{
  "num_hidden_layers": 10,
  "hidden_size": 384,
  "n_experts": 16,
  "experts_per_token": 2,
  "d_expert": 176,
  "d_shared_expert": 0,
  "hidden_act": "tanh_gelu",
  "moe_layers": [0, 1, 2, 3, 4, 5, 6, 7, 8, 9],
  "router_score": "softmax",
  "normalize_top_k": false,
  "routed_scale": 2.83,
  "balance_loss": 0.000347,
  "balance_bias": true,
  "router_z_loss": 0.001,
  "init_std_router": 0.0137,
  "lr_router": 0.000437,
  "num_attention_heads": 3,
  "num_key_value_heads": 3,
  "head_dim": 128,
  "vocab_size": 8192,
  "norm": "rmsnorm",
  "norm_place": "pre",
  "norm_eps": 1e-05,
  "positions": "learned",
  "qk_norm": false,
  "attn_scale": 0.0884,
  "tie_word_embeddings": true,
  "parallel_block": false,
  "init": "trunc",
  "init_std_qkv": 0.0222,
  "init_std_o": 0.0222,
  "init_std_up": 0.0222,
  "init_std_down": 0.0222,
  "optimizer": "adamw",
  "learning_rate": 0.00119,
  "beta1": 0.9,
  "beta2": 0.98,
  "weight_decay": 0.15,
  "lr_head": 0.00858,
  "max_grad_norm": 1.0,
  "warmup_steps": 314,
  "schedule": "wsd",
  "decay_fraction": 0.623,
  "decay_shape": "linear",
  "final_lr_fraction": 0.1,
  "batch_tokens": 32768,
  "max_seq_len": 512,
  "doc_mask": true,
  "train_tokens": 250100000,
  "max_steps": 7633,
  "dataset": "wikipedia_en"
}
Below are experts of layer 6 (counted from 0) of a mixture-of-experts language model. Rows are named router (the router's row for the expert), down (a neuron's output weights, with its number) and show model dimensions 288-335. Each number is 50 + 10 x the weight over its row's rms, rounded and kept within 0 to 99.
After each expert's rows: "comes before" lists some tokens at least twice as common just after its tokens as in all text. This comes from a sample of Wikipedia text that the model never trained on. Tokens count by the router's weight.

# expert 8
router:42 58 48 52 44 43 43 71 57 55 56 61 55 26 52 37 51 43 59 36 51 57 49 49 44 53 52 38 65 51 57 50 27 61 45 31 32 65 69 39 53 63 40 62 43 45 55 58
down0:44 44 67 36 52 48 44 37 46 47 52 39 43 47 32 68 69 31 57 57 31 49 47 53 46 60 52 49 42 61 52 51 60 60 44 46 43 50 47 47 30 46 53 59 37 59 39 55
down1:35 30 52 45 62 57 55 43 53 37 45 49 58 42 57 67 42 54 44 35 48 48 38 69 42 42 44 54 68 50 49 49 57 60 37 47 59 73 39 63 50 39 52 49 66 50 25 50
down2:43 52 56 56 38 49 38 46 47 53 63 50 52 65 38 55 58 36 38 48 51 40 55 56 43 46 48 47 52 51 68 37 37 45 54 76 50 55 47 40 32 44 33 59 31 63 59 45
down3:53 27 55 68 61 52 56 65 39 60 66 57 54 28 40 50 46 51 53 49 41 46 35 69 54 45 55 50 53 46 56 29 57 38 59 52 54 61 41 38 65 54 48 62 42 59 42 48
down4:51 40 45 56 44 40 48 52 44 64 55 41 48 54 45 62 80 55 48 43 38 53 54 36 55 62 42 20 46 35 33 43 55 39 56 36 46 49 48 58 66 44 44 58 53 43 47 40
down5:53 41 31 68 68 51 60 41 59 57 44 39 34 42 63 62 68 40 35 50 60 45 55 61 41 41 50 48 45 81 40 63 58 62 39 51 51 53 49 55 49 66 49 56 48 47 35 40
down6:47 62 53 57 44 50 66 40 29 34 66 61 46 53 51 44 41 57 47 37 59 33 39 23 61 57 52 45 46 69 49 51 58 46 67 48 61 44 46 58 48 53 56 56 59 54 49 61
down7:68 43 67 67 50 55 56 61 39 53 64 53 38 52 39 49 26 42 47 55 60 47 45 51 44 59 46 54 57 57 61 61 44 56 43 59 48 51 44 36 40 48 56 38 56 53 39 45
down8:50 50 29 33 56 53 50 56 49 64 58 41 59 43 41 57 51 45 52 54 67 47 40 56 56 50 59 57 45 48 37 38 52 61 40 59 58 57 62 45 44 48 22 58 61 30 54 40
down9:60 40 42 69 45 40 55 38 51 54 48 59 50 72 46 52 63 51 43 56 27 39 35 55 42 47 62 29 41 55 49 46 51 45 50 47 59 36 44 60 43 34 55 38 62 48 48 44
down10:37 54 54 56 42 55 40 69 63 36 57 33 46 36 57 42 77 48 49 50 58 57 62 49 59 64 47 72 49 42 51 49 37 56 48 64 45 51 58 52 52 43 50 54 66 56 55 30
down11:34 60 41 52 58 49 64 59 54 49 46 33 44 52 58 57 25 47 30 48 67 44 42 54 49 58 42 58 55 72 35 61 58 60 53 29 56 51 52 48 35 64 59 38 39 54 48 41
down12:53 50 45 57 49 55 53 27 50 67 35 50 54 59 45 66 65 52 55 24 52 48 48 62 36 48 43 57 65 48 37 72 74 42 51 55 48 57 25 57 55 47 39 55 62 42 41 31
down13:45 57 48 50 49 41 39 52 59 54 54 47 28 68 54 54 58 64 61 56 34 47 55 45 46 54 58 37 57 31 44 42 56 56 38 48 59 53 39 39 49 34 53 40 51 68 61 33
down14:36 52 56 31 42 54 56 36 59 46 52 39 48 58 56 45 46 57 47 43 36 63 50 54 57 63 54 61 59 61 41 58 65 55 35 42 52 47 63 51 63 51 25 70 25 37 38 81
down15:63 47 69 37 59 44 37 47 27 30 46 47 64 64 55 51 61 34 55 61 40 53 48 51 62 60 47 52 56 45 61 43 52 50 54 40 37 42 56 43 42 52 52 53 46 48 55 40
down16:54 47 50 57 39 63 48 57 41 51 56 53 42 49 49 34 62 41 30 50 53 45 49 41 66 64 61 31 52 43 53 43 54 62 56 57 65 44 53 46 76 28 57 40 51 48 60 47
down17:40 50 43 49 41 64 49 36 39 52 48 46 51 63 49 37 53 70 46 41 47 39 57 75 56 43 39 36 46 69 46 44 52 43 59 60 40 62 49 57 74 47 36 42 47 46 51 52
comes before: "1", "2", "3", "4", "6", "5"

# expert 5
router:40 49 60 65 31 50 56 42 54 51 44 59 42 37 43 61 64 44 47 60 49 48 74 40 56 50 47 42 50 33 49 61 46 58 48 55 46 52 52 52 46 41 52 45 35 54 27 50
down0:40 31 61 41 47 52 41 70 62 46 46 37 33 51 25 43 42 46 36 59 42 43 49 48 43 40 48 35 46 49 53 37 44 56 40 54 48 39 61 55 58 49 47 71 52 60 62 55
down1:53 55 57 41 45 48 52 53 59 64 54 62 54 30 37 46 56 60 54 62 70 49 34 63 58 71 33 49 43 32 47 46 39 24 41 62 57 55 52 41 71 42 63 34 43 51 38 53
down2:51 60 42 56 51 26 47 66 50 34 61 41 27 64 55 46 43 39 42 49 59 35 40 48 51 68 55 64 53 43 43 41 47 55 40 45 55 49 51 53 53 61 45 55 40 35 60 38
down3:40 52 46 52 46 61 61 54 40 71 47 61 53 51 50 49 47 51 36 61 34 61 60 53 54 58 55 55 41 63 65 53 73 52 61 52 47 38 53 53 51 38 52 53 55 62 59 46
down4:22 54 61 50 37 54 37 24 38 30 39 61 48 44 54 56 69 50 49 58 38 31 68 52 51 47 54 49 47 50 38 49 51 47 44 49 36 49 40 59 60 54 58 60 42 51 43 60
down5:47 44 45 64 60 53 33 45 56 60 50 52 38 33 49 42 43 58 65 52 49 58 26 58 43 41 64 42 39 53 42 57 50 50 68 56 50 41 61 62 50 48 49 53 43 66 39 48
down6:62 48 45 57 49 46 45 49 45 45 52 48 52 52 41 44 62 62 51 54 31 39 59 47 34 40 56 35 29 39 50 49 54 52 45 47 35 49 24 41 57 61 40 49 52 58 59 62
down7:40 70 58 49 40 33 60 32 57 39 65 43 46 50 57 52 50 46 56 59 49 51 44 40 42 41 62 47 59 64 65 51 53 55 43 53 69 55 62 52 52 51 59 43 43 57 48 37
down8:61 54 44 61 45 48 44 37 55 52 45 64 45 37 35 39 51 65 42 46 38 49 58 60 40 47 58 45 43 41 55 35 51 56 74 48 44 34 16 67 55 39 45 60 48 59 48 47
down9:39 56 45 63 53 51 65 31 58 62 59 48 54 35 52 55 65 54 57 58 51 54 44 56 45 37 39 48 46 42 28 49 48 49 43 35 47 65 55 71 67 37 39 52 50 52 35 39
down10:57 65 53 47 52 48 50 59 50 53 56 49 38 44 42 54 41 59 78 70 57 49 66 28 60 66 57 45 62 57 58 49 63 62 58 72 47 51 59 59 51 48 46 35 57 46 71 53
down11:43 61 46 44 53 47 38 32 57 55 61 54 40 60 46 43 48 49 65 43 45 51 55 46 41 38 65 54 49 36 52 56 36 60 56 54 53 40 52 58 62 67 69 54 50 43 56 20
down12:54 45 49 41 36 37 71 37 50 69 50 48 50 71 73 44 36 80 62 48 52 40 52 60 55 54 50 67 49 65 58 63 44 67 58 45 58 51 31 49 58 64 57 51 57 42 37 29
down13:40 59 55 49 61 42 25 47 59 50 42 60 45 45 54 61 65 41 63 31 49 47 58 61 48 44 36 50 62 65 65 50 36 36 20 63 50 80 50 46 60 52 35 38 54 44 53 32
down14:41 46 51 55 48 48 51 45 52 26 53 55 57 46 27 40 67 69 55 42 36 28 57 61 60 33 54 41 64 40 47 40 62 51 39 57 62 43 44 48 56 55 49 58 52 37 37 52
down15:38 51 42 40 62 58 49 60 39 55 46 52 50 52 46 58 39 56 56 36 58 63 59 34 54 36 59 45 68 61 47 43 61 60 46 47 42 56 39 56 37 37 42 53 57 39 64 49
down16:54 51 49 44 50 57 59 38 67 44 45 47 56 49 44 32 56 39 60 74 43 46 45 43 52 44 57 62 47 65 58 47 54 72 68 55 38 56 57 46 53 43 51 54 51 40 50 59
down17:37 48 37 58 66 65 55 31 35 44 51 41 64 44 34 41 67 54 52 67 50 53 66 40 38 59 37 23 43 51 44 41 41 51 49 35 26 66 34 61 49 61 45 60 43 47 61 48
comes before: "\n", "==", " The", "===", "The", "|"

# expert 10
router:48 55 57 44 44 53 49 55 48 63 52 56 67 48 39 47 47 51 55 47 56 67 48 43 71 39 51 37 60 41 53 71 51 50 54 23 52 44 58 34 46 42 39 54 63 54 45 44
down0:33 46 34 55 66 56 53 52 53 55 52 32 54 59 36 63 56 48 45 43 35 40 64 48 29 59 54 37 56 45 47 58 52 55 40 38 56 62 47 33 51 61 42 39 42 45 51 54
down1:50 42 63 42 56 50 55 36 44 55 36 58 57 59 48 49 53 43 56 50 49 63 42 55 56 52 34 38 58 57 64 46 36 45 51 65 60 66 49 62 59 69 39 45 42 51 47 54
down2:46 43 59 45 37 45 62 35 43 52 54 34 32 55 39 48 58 35 59 51 67 36 58 49 50 49 48 33 52 46 69 54 45 56 45 64 52 61 41 59 45 49 51 46 40 60 54 63
down3:55 58 68 56 58 40 57 54 45 55 41 55 45 58 53 52 40 38 47 52 28 64 40 64 61 55 31 55 70 58 50 51 44 34 50 50 54 56 39 58 56 55 54 50 50 62 48 29
down4:57 70 44 50 43 42 51 64 44 60 42 41 33 29 51 46 70 60 48 54 44 58 63 53 43 61 60 45 37 51 50 50 61 42 52 59 37 54 63 46 44 76 40 36 53 48 62 48
down5:50 48 62 36 36 73 38 39 49 45 43 48 23 63 44 49 66 61 58 66 51 49 58 44 59 58 56 60 46 37 61 58 34 45 48 60 48 37 45 52 61 49 42 27 54 34 40 61
down6:53 34 46 38 47 53 33 49 44 34 71 41 35 54 47 54 42 56 53 40 37 46 71 66 41 48 36 39 44 62 46 40 46 57 48 61 63 56 60 69 44 37 39 42 59 67 33 58
down7:39 61 55 51 63 49 40 48 40 28 47 27 18 50 43 50 40 52 34 56 63 46 66 51 34 51 50 35 51 57 41 49 56 65 19 67 50 49 43 53 65 50 61 55 40 61 48 43
down8:42 40 46 42 52 60 41 51 41 57 58 44 43 39 51 66 54 48 49 35 55 32 63 56 50 51 54 49 41 40 61 57 66 56 50 45 41 43 50 43 44 39 28 59 59 44 51 57
down9:42 37 53 47 58 60 54 49 24 49 53 52 63 55 56 49 73 44 48 54 51 52 46 32 67 40 41 45 73 58 47 67 35 35 46 41 62 51 45 43 46 57 44 46 53 41 69 50
down10:46 53 55 36 61 55 38 43 54 42 56 23 52 62 50 57 39 52 57 52 34 40 40 37 46 51 44 58 52 44 40 48 46 57 62 50 79 41 49 58 66 45 53 55 44 42 48 38
down11:56 54 49 49 64 47 44 55 35 37 57 41 35 37 47 52 57 47 57 50 46 45 47 55 43 48 60 46 47 49 39 39 44 54 56 43 59 64 71 63 30 40 50 46 41 54 51 60
down12:41 39 56 50 46 55 47 40 43 56 66 44 56 49 51 58 54 42 54 51 54 51 57 51 30 48 38 62 26 45 39 51 66 63 66 47 53 54 40 57 44 51 47 44 32 46 42 39
down13:61 55 50 52 60 58 47 66 68 67 42 50 42 43 35 50 54 47 55 44 59 46 60 50 48 63 28 45 49 44 54 47 66 62 31 67 46 41 34 53 56 46 35 45 53 60 35 55
down14:44 40 57 67 49 49 57 52 48 35 62 42 49 44 37 42 36 49 65 65 47 39 37 49 69 51 50 62 49 55 39 68 47 51 57 62 56 56 35 50 71 45 54 51 59 41 68 55
down15:43 58 47 52 40 63 53 55 55 54 49 51 42 46 55 62 46 62 50 65 49 50 53 54 62 46 57 63 22 41 76 49 68 52 40 61 40 61 48 57 40 52 58 64 62 46 73 50
down16:36 59 51 41 68 49 45 40 63 41 53 41 58 67 60 45 60 39 48 49 51 54 52 38 60 62 32 56 61 38 64 43 54 49 60 63 50 41 37 54 52 69 62 47 53 60 75 49
down17:39 47 45 41 69 52 49 40 32 49 49 39 56 59 57 64 39 42 36 46 38 64 43 26 44 70 37 45 44 29 46 55 66 63 39 51 39 48 35 66 49 51 57 55 38 57 66 54
comes before: " |", "|", "1", "2", "3", "0"

# expert 11
router:41 50 55 40 46 38 43 66 63 52 56 55 63 31 38 60 46 48 63 49 57 57 61 51 54 29 53 46 40 49 44 54 50 69 45 44 37 56 52 43 50 36 58 42 54 53 51 67
down0:44 47 54 40 55 53 61 47 57 48 51 53 44 58 53 61 40 49 48 28 57 47 45 65 42 38 51 52 41 40 38 41 51 39 37 38 74 41 59 54 61 39 52 46 44 51 30 53
down1:43 61 32 56 51 56 44 36 51 40 51 69 56 46 41 62 61 54 49 39 38 50 43 31 44 40 46 44 43 41 36 66 60 38 30 57 38 56 70 63 55 63 42 60 43 51 34 46
down2:69 63 58 46 51 60 41 50 35 57 48 52 55 45 57 57 52 46 54 62 61 56 40 55 58 52 50 45 39 50 64 62 63 43 47 54 61 66 50 52 57 53 37 56 48 67 39 40
down3:49 47 38 45 60 52 47 47 72 56 42 51 20 41 42 47 48 33 53 42 44 57 40 48 49 55 50 49 50 43 67 44 57 50 36 49 54 49 34 69 54 43 55 43 41 43 61 54
down4:44 71 52 42 57 60 49 66 54 53 44 59 54 47 45 53 53 38 52 36 77 38 34 53 39 60 40 36 48 49 54 43 44 38 30 42 55 55 43 44 24 49 52 46 54 56 49 45
down5:54 52 30 52 51 54 50 58 67 60 67 58 48 35 51 57 50 44 39 60 59 70 35 39 61 44 67 40 53 60 63 69 59 43 53 35 48 63 40 81 33 47 46 62 44 57 45 42
down6:43 47 41 38 50 50 58 47 40 58 39 47 33 50 49 47 50 72 61 50 49 47 48 45 40 61 68 45 56 53 61 61 50 43 56 65 60 54 43 49 48 47 37 55 53 49 49 36
down7:58 60 54 45 60 67 58 30 48 51 60 51 47 67 54 59 54 52 42 40 46 37 67 65 53 45 60 37 46 52 65 32 69 37 34 59 58 53 54 62 61 52 56 45 56 48 41 53
down8:55 50 41 39 66 50 39 46 30 52 37 63 46 56 47 49 71 32 52 55 39 56 60 53 36 61 48 51 41 47 42 54 52 58 49 47 44 52 45 49 48 57 57 58 42 59 66 65
down9:31 51 60 54 42 45 44 53 52 45 40 60 40 54 42 47 82 59 64 59 36 47 47 49 60 47 54 38 59 29 73 26 71 44 50 53 50 44 51 33 63 57 43 55 65 53 37 57
down10:62 52 58 42 45 57 31 47 33 72 35 64 37 34 43 60 40 43 72 48 49 45 40 39 48 47 37 34 55 59 48 67 56 54 35 48 45 51 37 44 45 46 44 55 43 42 38 39
down11:46 42 41 49 47 47 32 33 47 51 43 59 41 39 40 39 56 50 55 46 57 37 37 40 46 44 45 40 51 37 51 50 60 41 51 32 37 59 67 70 37 45 57 38 57 56 44 40
down12:50 46 50 44 55 62 34 42 45 18 55 52 40 47 40 53 47 51 36 51 43 60 71 65 48 30 72 39 66 59 37 53 65 65 56 55 42 38 57 44 69 56 49 35 43 52 34 40
down13:48 36 42 58 43 49 56 52 50 63 41 64 35 59 44 54 50 46 34 46 46 57 38 61 49 53 36 39 36 53 47 44 60 59 56 57 50 72 55 56 40 59 60 56 42 43 64 71
down14:64 52 46 61 57 55 36 49 57 71 57 39 30 31 33 58 64 46 69 38 55 26 72 56 55 64 50 60 49 42 48 44 66 58 33 57 53 62 35 41 56 48 61 49 62 51 48 33
down15:53 40 67 59 60 59 49 33 59 37 67 47 46 48 36 45 61 69 57 31 42 49 57 41 58 46 49 40 50 57 41 54 41 44 37 49 59 53 29 54 62 53 31 36 43 39 40 67
down16:29 60 40 47 59 65 57 52 50 70 58 46 44 59 52 48 50 52 50 43 54 26 46 59 54 60 50 63 59 59 61 53 55 60 58 61 65 37 61 59 60 64 46 79 57 53 52 46
down17:63 74 61 33 50 54 53 51 37 41 64 56 57 45 51 40 52 56 50 41 43 50 70 61 33 57 42 55 34 50 52 38 52 50 58 42 51 71 55 42 38 51 39 25 51 48 39 57
comes before: " the", " a", " he", " was", " and", " which"

# expert 6
router:39 51 63 54 43 53 38 52 57 51 64 45 54 56 22 53 47 30 52 28 32 56 51 48 64 41 67 36 70 28 48 56 38 45 47 58 58 59 52 47 33 61 48 51 38 58 54 49
down0:50 44 47 33 60 40 52 55 62 45 44 42 47 40 45 47 58 62 60 61 49 38 48 42 63 65 46 59 61 51 45 50 49 57 42 41 41 54 55 44 34 49 30 54 43 50 51 55
down1:51 69 20 29 63 52 64 52 38 52 19 60 52 42 44 49 59 48 43 54 75 47 48 50 54 50 28 71 52 59 71 48 36 54 52 56 54 47 37 42 40 37 50 35 32 40 43 46
down2:60 50 45 57 45 73 48 32 42 43 58 47 45 49 44 39 47 51 45 48 41 62 68 56 51 59 31 57 56 55 57 44 45 45 56 47 46 54 32 59 61 38 41 36 54 65 44 36
down3:56 57 51 53 61 49 33 46 62 45 39 56 52 58 49 57 53 44 60 47 42 62 45 31 76 63 53 54 59 45 48 48 76 45 57 52 32 47 35 56 54 48 39 47 40 62 36 53
down4:44 69 58 55 35 59 46 54 50 62 53 42 42 65 57 59 64 48 43 58 52 44 57 60 41 41 39 52 40 53 29 41 31 47 38 39 62 33 62 60 45 55 43 44 57 50 50 46
down5:52 64 45 55 50 61 56 58 63 37 39 52 44 54 37 58 60 61 49 61 62 50 36 50 44 71 55 54 59 34 20 49 51 55 36 52 55 48 59 54 56 40 42 54 40 44 60 56
down6:46 47 55 53 58 62 51 56 56 63 47 44 51 51 60 47 57 59 34 44 53 41 49 55 62 60 41 43 36 41 50 44 54 45 46 71 39 39 50 55 47 63 37 51 35 60 39 69
down7:60 42 42 44 46 53 43 59 60 42 58 40 26 57 44 42 49 52 54 50 43 56 56 66 42 39 52 59 51 67 48 39 65 53 34 50 37 43 51 57 46 53 67 46 45 53 46 54
down8:43 48 45 40 62 49 51 77 39 53 50 67 55 41 39 45 47 60 56 57 44 53 48 40 50 34 42 59 37 33 50 46 68 52 58 66 52 53 52 61 61 48 40 34 51 52 52 28
down9:61 49 44 66 52 44 49 72 66 66 48 42 49 57 34 45 55 37 43 37 59 51 47 48 32 43 57 60 46 45 58 43 71 55 68 55 50 57 52 59 60 44 39 42 37 62 54 65
down10:39 42 42 63 62 61 50 47 53 55 38 49 54 54 27 50 60 61 37 43 63 41 39 44 38 32 48 35 60 54 46 59 43 50 49 60 51 46 41 48 54 55 55 52 62 59 56 63
down11:32 58 43 49 58 22 39 72 50 55 59 46 41 50 43 61 51 54 62 61 37 45 32 35 45 36 37 42 42 37 45 33 56 61 46 42 56 54 48 34 39 45 46 42 36 41 40 52
down12:64 52 41 53 53 57 35 49 47 45 55 55 55 45 58 55 47 54 33 41 46 48 56 50 48 44 44 55 56 41 45 43 40 54 60 64 48 43 45 47 59 60 47 49 53 38 45 73
down13:60 60 58 64 54 57 48 38 36 28 69 51 50 56 67 56 50 49 43 44 47 49 66 23 28 67 59 55 41 48 49 60 75 45 59 54 48 41 38 69 41 47 53 66 53 56 33 42
down14:56 49 59 31 67 58 46 60 65 78 61 53 50 49 52 54 46 44 44 60 59 26 51 34 45 61 54 43 36 62 53 43 58 60 28 47 47 45 54 26 60 53 66 55 55 40 53 46
down15:52 43 44 45 84 50 46 60 50 49 45 57 48 59 54 59 36 49 45 30 58 41 42 46 40 50 62 50 58 47 36 46 44 59 44 46 48 33 60 61 55 42 50 50 45 57 57 72
down16:42 37 44 54 46 41 51 69 51 53 61 47 49 48 47 53 55 63 58 41 50 47 44 58 58 54 47 55 58 41 63 44 42 54 38 37 53 49 35 41 22 49 58 41 48 42 43 55
down17:46 58 64 37 55 71 54 55 64 46 50 58 46 35 57 60 74 39 40 65 59 43 70 44 43 43 49 40 40 39 52 58 51 45 61 52 61 45 36 58 40 69 47 64 51 49 45 51
comes before: ":", "-", "=", " Born", "″", "′"

# expert 9
router:27 44 59 52 43 54 44 40 64 65 48 63 57 43 38 62 59 48 59 45 44 63 50 54 41 38 63 45 60 45 40 58 44 50 45 37 46 70 47 43 43 68 43 53 49 48 58 51
down0:40 46 52 46 66 53 40 44 44 46 45 41 55 48 45 51 44 53 31 59 43 55 54 51 44 48 36 63 49 56 45 36 47 60 53 39 45 59 51 59 83 40 67 58 57 70 41 81
down1:46 68 44 53 66 73 57 55 51 34 39 58 52 44 53 42 62 48 33 56 56 47 44 61 55 34 60 58 80 66 38 53 58 39 51 65 60 44 45 36 53 50 69 56 50 32 52 56
down2:57 47 45 45 50 40 44 65 45 51 58 37 47 64 58 41 54 48 58 51 55 53 60 52 58 52 57 59 41 37 42 44 37 48 46 41 45 58 58 51 63 67 58 31 56 39 50 33
down3:57 49 40 55 52 49 48 76 51 59 65 37 53 49 36 54 61 35 50 47 51 48 66 59 52 56 39 33 63 30 58 40 50 54 50 67 48 40 47 55 52 48 44 55 54 51 49 45
down4:53 62 42 43 44 39 40 58 35 62 50 43 54 51 38 50 51 45 53 41 45 62 38 56 36 46 54 68 26 48 50 35 38 38 51 54 73 40 65 59 41 44 58 25 40 56 36 44
down5:48 60 52 39 59 57 50 37 50 38 42 51 46 64 50 45 39 46 50 42 52 41 48 52 34 26 29 55 66 69 45 51 63 45 38 51 60 47 46 69 61 46 44 52 43 52 55 42
down6:48 58 45 55 56 52 53 50 37 55 45 36 57 61 59 45 50 44 42 66 51 33 56 38 45 41 45 68 32 62 48 59 42 55 41 55 51 29 48 62 56 57 60 53 45 46 52 52
down7:48 51 52 41 53 48 69 50 38 54 47 56 64 61 56 47 54 25 39 44 58 40 56 56 53 65 53 45 40 49 40 47 28 48 48 45 65 63 51 54 39 37 58 49 44 34 60 60
down8:46 33 51 57 55 66 53 39 43 40 48 42 53 60 57 56 63 49 42 40 59 65 56 56 48 48 49 52 37 60 35 51 42 55 72 47 60 41 37 50 35 33 38 69 49 43 39 58
down9:45 51 32 38 54 53 50 39 41 78 50 30 52 49 35 63 57 50 41 44 41 57 39 24 70 61 36 54 60 59 60 44 59 49 52 54 50 49 43 63 50 53 58 44 58 64 48 59
down10:69 62 57 33 63 51 60 55 31 50 53 41 49 34 61 56 44 61 49 42 65 48 48 52 42 51 59 66 49 59 57 57 44 52 50 58 59 57 54 60 60 64 62 38 55 53 51 47
down11:66 60 35 48 53 46 59 50 43 25 67 54 39 64 76 49 45 55 64 61 40 63 52 54 47 38 52 43 57 44 51 42 44 46 38 50 63 37 44 44 43 55 72 44 61 59 70 42
down12:47 63 66 42 60 50 45 39 30 39 40 28 48 48 40 53 55 54 34 63 55 51 61 44 63 57 33 32 58 47 73 41 40 50 54 58 61 56 55 47 46 56 57 48 54 79 48 57
down13:58 58 47 37 41 36 56 59 44 37 45 46 44 56 46 36 52 37 69 62 38 54 50 39 55 40 58 58 48 72 60 43 41 46 44 58 43 50 48 43 59 77 63 64 56 49 53 55
down14:41 62 48 56 60 40 55 62 55 36 59 50 41 43 50 39 66 28 58 42 51 40 52 55 43 59 57 60 39 56 71 47 41 40 43 46 44 53 51 61 49 59 40 59 49 34 52 54
down15:49 46 53 46 57 42 63 32 33 45 59 66 51 55 34 50 39 40 47 25 40 45 70 49 48 35 46 50 49 69 30 40 48 48 61 43 49 43 40 65 54 59 47 40 38 63 45 51
down16:47 45 60 45 59 51 38 51 41 27 33 52 67 53 32 43 44 40 50 47 29 46 55 53 53 35 52 48 38 57 46 63 32 47 36 51 50 51 61 60 42 56 48 44 32 43 36 50
down17:44 41 36 63 59 30 63 74 38 53 42 52 66 46 55 50 62 46 57 53 42 63 58 43 47 53 59 53 45 50 45 29 42 47 48 52 34 36 49 63 57 56 50 67 39 54 52 38
comes before: "0", "9", " |", "8", "7", "6"

# expert 2
router:41 51 69 55 48 35 24 59 45 62 68 46 65 47 30 56 45 30 60 50 55 56 51 59 56 65 37 41 57 38 53 56 41 52 34 46 47 34 47 33 54 60 44 42 45 58 47 42
down0:60 70 34 66 36 63 40 36 35 55 52 40 52 51 38 32 66 52 50 57 56 41 64 37 38 41 62 68 24 55 54 62 57 61 59 63 36 31 52 50 50 36 49 62 59 39 48 48
down1:40 50 60 53 57 58 47 56 70 33 53 52 62 50 65 51 48 49 57 44 55 45 45 47 48 64 40 50 43 58 49 62 49 52 47 72 42 52 56 54 52 56 55 49 55 60 57 53
down2:67 51 62 49 16 36 38 54 57 47 52 40 58 51 45 57 47 54 43 52 40 53 53 44 35 48 45 52 61 62 55 53 57 44 58 45 36 38 39 37 65 59 53 67 37 67 57 51
down3:60 62 43 65 58 60 42 50 55 55 57 46 37 53 55 38 69 44 66 58 54 27 57 37 22 27 43 36 33 57 56 44 57 53 49 38 52 55 30 56 63 61 60 32 39 51 42 40
down4:68 48 54 78 52 39 41 62 44 61 57 51 41 50 33 56 45 34 64 53 46 67 52 40 39 58 65 53 58 43 57 40 53 60 55 59 58 48 54 67 54 48 40 64 46 59 44 57
down5:46 52 51 69 39 55 66 54 35 52 38 45 37 46 57 50 47 49 45 56 50 61 59 54 58 40 35 52 36 51 52 70 51 43 48 49 51 44 43 61 48 62 43 41 42 56 55 52
down6:45 51 50 29 58 43 38 52 49 61 68 35 73 63 43 51 44 57 52 36 33 45 53 47 55 47 57 47 60 36 38 45 43 42 45 66 50 51 46 45 54 57 51 39 57 56 48 52
down7:42 58 43 74 45 34 56 66 53 42 54 38 27 44 50 46 75 44 45 50 44 59 43 46 37 42 46 42 34 53 48 51 50 47 47 36 60 63 49 73 41 31 44 50 47 58 52 56
down8:42 42 49 44 48 53 61 45 42 49 45 59 52 43 72 63 36 56 65 59 62 52 45 46 70 51 44 48 51 75 60 47 48 42 48 44 55 58 44 66 51 40 46 78 48 44 55 72
down9:45 62 50 45 43 42 40 50 64 41 66 50 52 56 54 44 51 44 51 48 43 54 59 60 59 37 36 51 62 44 47 67 46 73 35 25 65 60 58 43 39 59 43 52 60 55 48 43
down10:57 54 49 66 58 49 57 42 56 47 58 43 60 57 61 56 47 48 51 47 63 55 34 51 38 45 62 57 49 49 46 63 46 78 55 35 43 51 73 56 54 46 39 55 50 65 61 55
down11:38 52 58 53 69 78 54 48 55 39 45 57 27 35 58 52 56 54 40 50 58 55 34 42 50 44 38 60 37 59 47 51 45 36 49 63 64 51 29 53 50 27 49 63 53 39 74 52
down12:55 40 41 53 50 54 42 53 44 58 38 30 46 54 47 55 34 49 47 37 53 56 45 60 48 51 44 62 55 33 52 50 48 61 59 55 52 41 27 52 66 52 32 49 48 47 48 39
down13:45 47 58 50 50 53 59 51 63 32 58 47 42 62 53 50 56 56 46 45 40 58 57 37 51 61 50 57 48 52 40 47 45 48 51 44 47 42 40 88 63 66 40 40 34 68 68 44
down14:50 47 65 31 33 50 66 49 65 48 47 66 65 63 38 46 47 62 58 59 47 49 63 54 41 31 58 28 66 40 43 42 54 50 60 54 49 42 65 38 40 47 67 63 45 58 55 45
down15:50 55 36 55 49 53 63 49 29 38 53 44 54 72 53 61 61 63 48 54 43 36 54 47 76 34 57 40 53 57 38 50 42 57 54 44 47 52 43 50 52 53 47 46 54 53 46 34
down16:45 45 56 44 51 44 53 55 47 51 25 51 54 55 50 41 59 47 72 57 52 59 46 34 48 50 39 46 46 40 37 58 46 62 59 36 51 81 27 51 49 31 58 53 66 46 42 46
down17:27 73 54 44 45 32 39 63 46 52 53 54 40 48 41 45 46 44 69 53 48 59 57 49 57 37 57 47 60 63 38 43 36 48 57 55 74 40 56 49 51 48 40 33 60 43 47 43
comes before: " a", ":", " the", " in", " by", " an"